{"router_score": "softmax", "routed_scale": 4.9, "router_z_loss": 0.001, "router_noise": 0.1, "init_std_router": 0.0269, "head_dim": 64, "positions": "rope", "qk_norm": false, "init_std_o": 0.0, "lr_mult_o": 1.5, "decay_fraction": 0.826}
Below are experts of layer 7 (counted from 0) of a mixture-of-experts language model. Rows are named router (the router's row for the expert), gate (a neuron's input weights, with its number), up (a neuron's input weights, with its number) and show model dimensions 80-159. Each number is 128 + 24 x the weight over its row's rms, rounded and kept within 0 to 255.
After each expert's rows: a language model's description of what the expert responds to. This comes from a sample of Wikipedia text that the model never trained on.

# expert 39
router [118 142 130 160 137  90 152 155 109  95 136 140 149 121  89  83 164 123 143 129 105 176 142 156 141 108  82 162 124 122 166 130 149 207 124  91 128 174 123 112 140 112  79 115 105 163  90  78 135 149 100 172 133 156 134 138  95 146 107 143 100 129 165 121 126 120 123 124 138 147 110 101 157 106 101 110 141 153 122 142]
gate0 [102 132 146 153 118 110 128 131 124 102  94 110 110  76 112 128  96 153 129 199 110  95 109 115 146 138 144 104 143 144 106 166 131 101  93 140 118 157  97  96 123 134 101 186 130 140 186 130 143 133 125 118 136 169 163 113 130 118  89 126 140 153 158 137 102 119  94 127 109 112 162 135 151 131 124  97 114 141 114 142]
up0 [145  98 163 138 159 152 114 113 122 128 144 149 153 152 178 111 110 110 167 120 158 185 111 155 161  96 117 107 132 134 138 125 119 157 131 115 159 158 137 194 154 114 128 137 135 120  88 167 131 143 131 110 167 159 142 125 116  95 146 125 110 112 130 131 134 123 150 139 141 117 111 144 125 120  69 110 222 132  99 138]
What it handles: Table digits and b/p. Number tokens in table cells and b or p starting pieces, often in foreign names like Khadjad-b-hye, Kot-b-arh, Mud-b-urra.

# expert 5
router [119 137 130 133 125 141 104 142 129 135  97 120 120 107  87 101 121 123 137 172  77 127 128 143 115  98 106 174 149 130 137 115 146 124 120 141 185 125 122 117 131  95 128 100 111 131 126  88 120 161 104 160 137 150 169  89 101 148 119 130  95  97 156 139 137 103 118 140  91 118 149 102 147  99 132 108  80 134 152 129]
gate0 [133 147  98 138 126 158 138 106 127  95 118 118 127 133 159  84 109 100  75 146  66 115 139 181 181  95 134 162 143 120 106 122 105 119 141 125 159 125  71 123 152 100 159 115 141 141 165 119 112  89 157 113 114 114 164 155 119 127 101 168 108 179 119 136 176 132 118 144  76 117 105 132  59 138 131 115 102 105 118 135]
up0 [188 116 155 131 105 103  96 127 115 122 121 117 134 134 136 112 129 105 119 121 125 145 134 120 131 148 141 118 154 157 147 108 155 123 123 128 116 134 109 134 187 146 163 153 142  93 118 153 119 162 108 118  75 122 119 124 170 148 150 127 117 152 136 151 104 119 117 140  83 126 135 134 159 125 111  94 137 125 117 133]
What it handles: Mid-word c and p. Single-letter pieces c and p in the middle of words, such as ency-c-lopedia, re-p-lica, di-p-lomat, Re-p-ublic, plus by and at.

# expert 10
router [142 151 169 152 108  82 117 137 123 141 116  83 103  92 127 133 131 137 131 108 101 180 110 182 142 102 107 142 111 109 135 148 126 170 127  83  96 156 156 128 128 107 118 120 125 134 122 131 141 136 107 127  97 102 126 132 137 133 148 127 130 101 132 106 178 124  99 136 124 143 113 132 133 128 108 155 113 112  85 139]
gate0 [154 106 166 150 127 120 133 141 158 122 130 109 131 161 121 107 119 153 134 119  87  98  74 157 103 147 110 164 155  92 108 110 150 107 160 129 138 132 157  95 133 100 111  98 156 143 158 106 151 163 115 124 179 117 147 125 106 135 102 130  75 107 130 123  92 126 114 136 140 177 132 152 120 122 167 152 139 155 133 162]
up0 [130 127 158  80 105 149 140 118 134 132 152 108 155 173 162 111  94 167 186 101 148 118 137 130 139 151 157  88  97 120 124 144 104 131 163 132 164 120 118 113 148 193 122 118 172 119 155 118 122 141 121 108 131 149 103 133 107 105 163  90 185 108 125 150 113 141 105 143 128  98 150 141 173 123 154 138 158 144 126 112]
What it handles: Table row starts. Line breaks and the first capital or word piece of a new cell in chart and results tables, as in (S)NEP, (R)PM, 7–6.

# expert 43
router [128 147 136 119 105  45 101 152 124 106  98 121 141  88 100 114 122 150 145 130 122 172 151 132 134 121  89 159 137 100 148 127 152 133 132  91 155 151 135  90 139 105 110 127 115 147 110 118 180 152 101 133 133 101 128 101 120 136 149 117 110 133 157 114 142  78 125 132  89 135 103 114 124  93 123 122  99 146 150 142]
gate0 [134 101 143 139 141 112 124 108  95 115 120 133 139 150 150  99 112 110 132 133 115 119 110 129 133  94 113  89  80  99 125 147 177 116  91 143 136 154  73 104 121 130 136 103 150 115 104 105 122 134 113 141 147 121 106 155 126 132 142 141 150 126 138 117 156 137 139 118 103 151 101 122 128  89 149 145 107 129 162 126]
up0 [121 113 130 170 161  97 169 114 147 110 143 110  87 139 141 138 130 134  64 151 178 130 172  79 150  97 128 130  87 144 148 132 143 165 137 118 101 117 134 120 108  85 100 110 178 125 109 167 137 177  91 166 120 115 128 117 126 136 118 119 151 164 136 187 128 131 129 135 110 119 128 138 161 142  86 155 140 102 183 121]
What it handles: Table cell fragments. Pieces inside table cells and list headings, such as g in Ore-g-on, See in See also, row-break tokens and single letters.

# expert 45
router [126 136 187 119 131 106  92 177 106 154  88 129 165 139  96 146 129 148 142 133 134 158  80 149 126 116 107 146 161  83 176  98 119 149 108  84 141 149 140 144 147  88 129 137 105 149 105 132 142 150  91 161 151 108 169 112 128 134 122 168 131  81 152 111 144  96 158 120  94 122 125 135 153 105 113  89 129 177  93 138]
gate0 [128 189 131 159  98 132 128 109 126 122  98  92 122 121 102 121 151 165  87 106 126 138 147 151 119 166 117 118 110 115 158 136 143 156  63 108 133 110 138 128 144 141 165 134 150 163 102 153 133 104 125 156 164  87 101 126 143 116 141  85 132 110 104 125 142 126 112 124  71 119 130 144 125 119 104 117 114 128 148 120]
up0 [136 128 163  93 156 111 141 126  95 142 129 149 149 124 126 169 120 115 132 144 109 139 146 128 163 100 112 115 118  77 146 131 123 130  99 149 137 131 105 109  96 138 126 110 134 129 105  89 163 110  95 141 125 132  80 173 118 141  78 143 154 108 126 151 118 112 147 104 147 129 112 191 123 117 119 118 118 143 143 138]
What it handles: Sports competition words. Sports vocabulary in athlete and team articles, such as League, Cup, Championship, football, player, team, and endings like Professional.

# expert 14
router [138 161 139 132 117 118  87 119 118 143 125 100 135  94 103 128 119 111 153 132  81 177 112 131 112 110 118 147 147 152 179 117 126 139 114 132 114 123 166 115 153 119 131 124 115 133 137 141 169 144 130 148 177 154 163 127 115 127 133 141 124  98 137 148 164  86 158 139 123 107  83 146 148 118 122 108 132 107 112 114]
gate0 [185 116 147 130 115 101 118  79 122 136 110 112 100 109 127 141 117 135 100 107 143 125 169  78 121 109 150 129 159 117 143 146 135 136  96 101 114 112  83 111 158 122 112 105 105 114 146 180 137 140 129  85 130 127 111 152  93 125 101 106 135 130 129 131 126 124 147  91 137 132  93 118 109 102 103 103 133 128 117 115]
up0 [119  63 108 119 119 165 162 104 125 139 120 115 125 138 104 142 105 106 139  89 140 113  67 155 143 100 165 125  92 109 115 140 122 130 119 112 168 110 130 116 122 129 144 144 125  92  90 108 106 138 126 135 107 100 126 105 122 140 132 157 116 141  75 104 141 158 150 132 173 116 122 138 115  68 130  87 133 115 138 166]
What it handles: Paragraph and heading breaks. Line breaks after a sentence ends and before == headings, plus opening quotes and paragraph-initial pieces like Bec-au-se.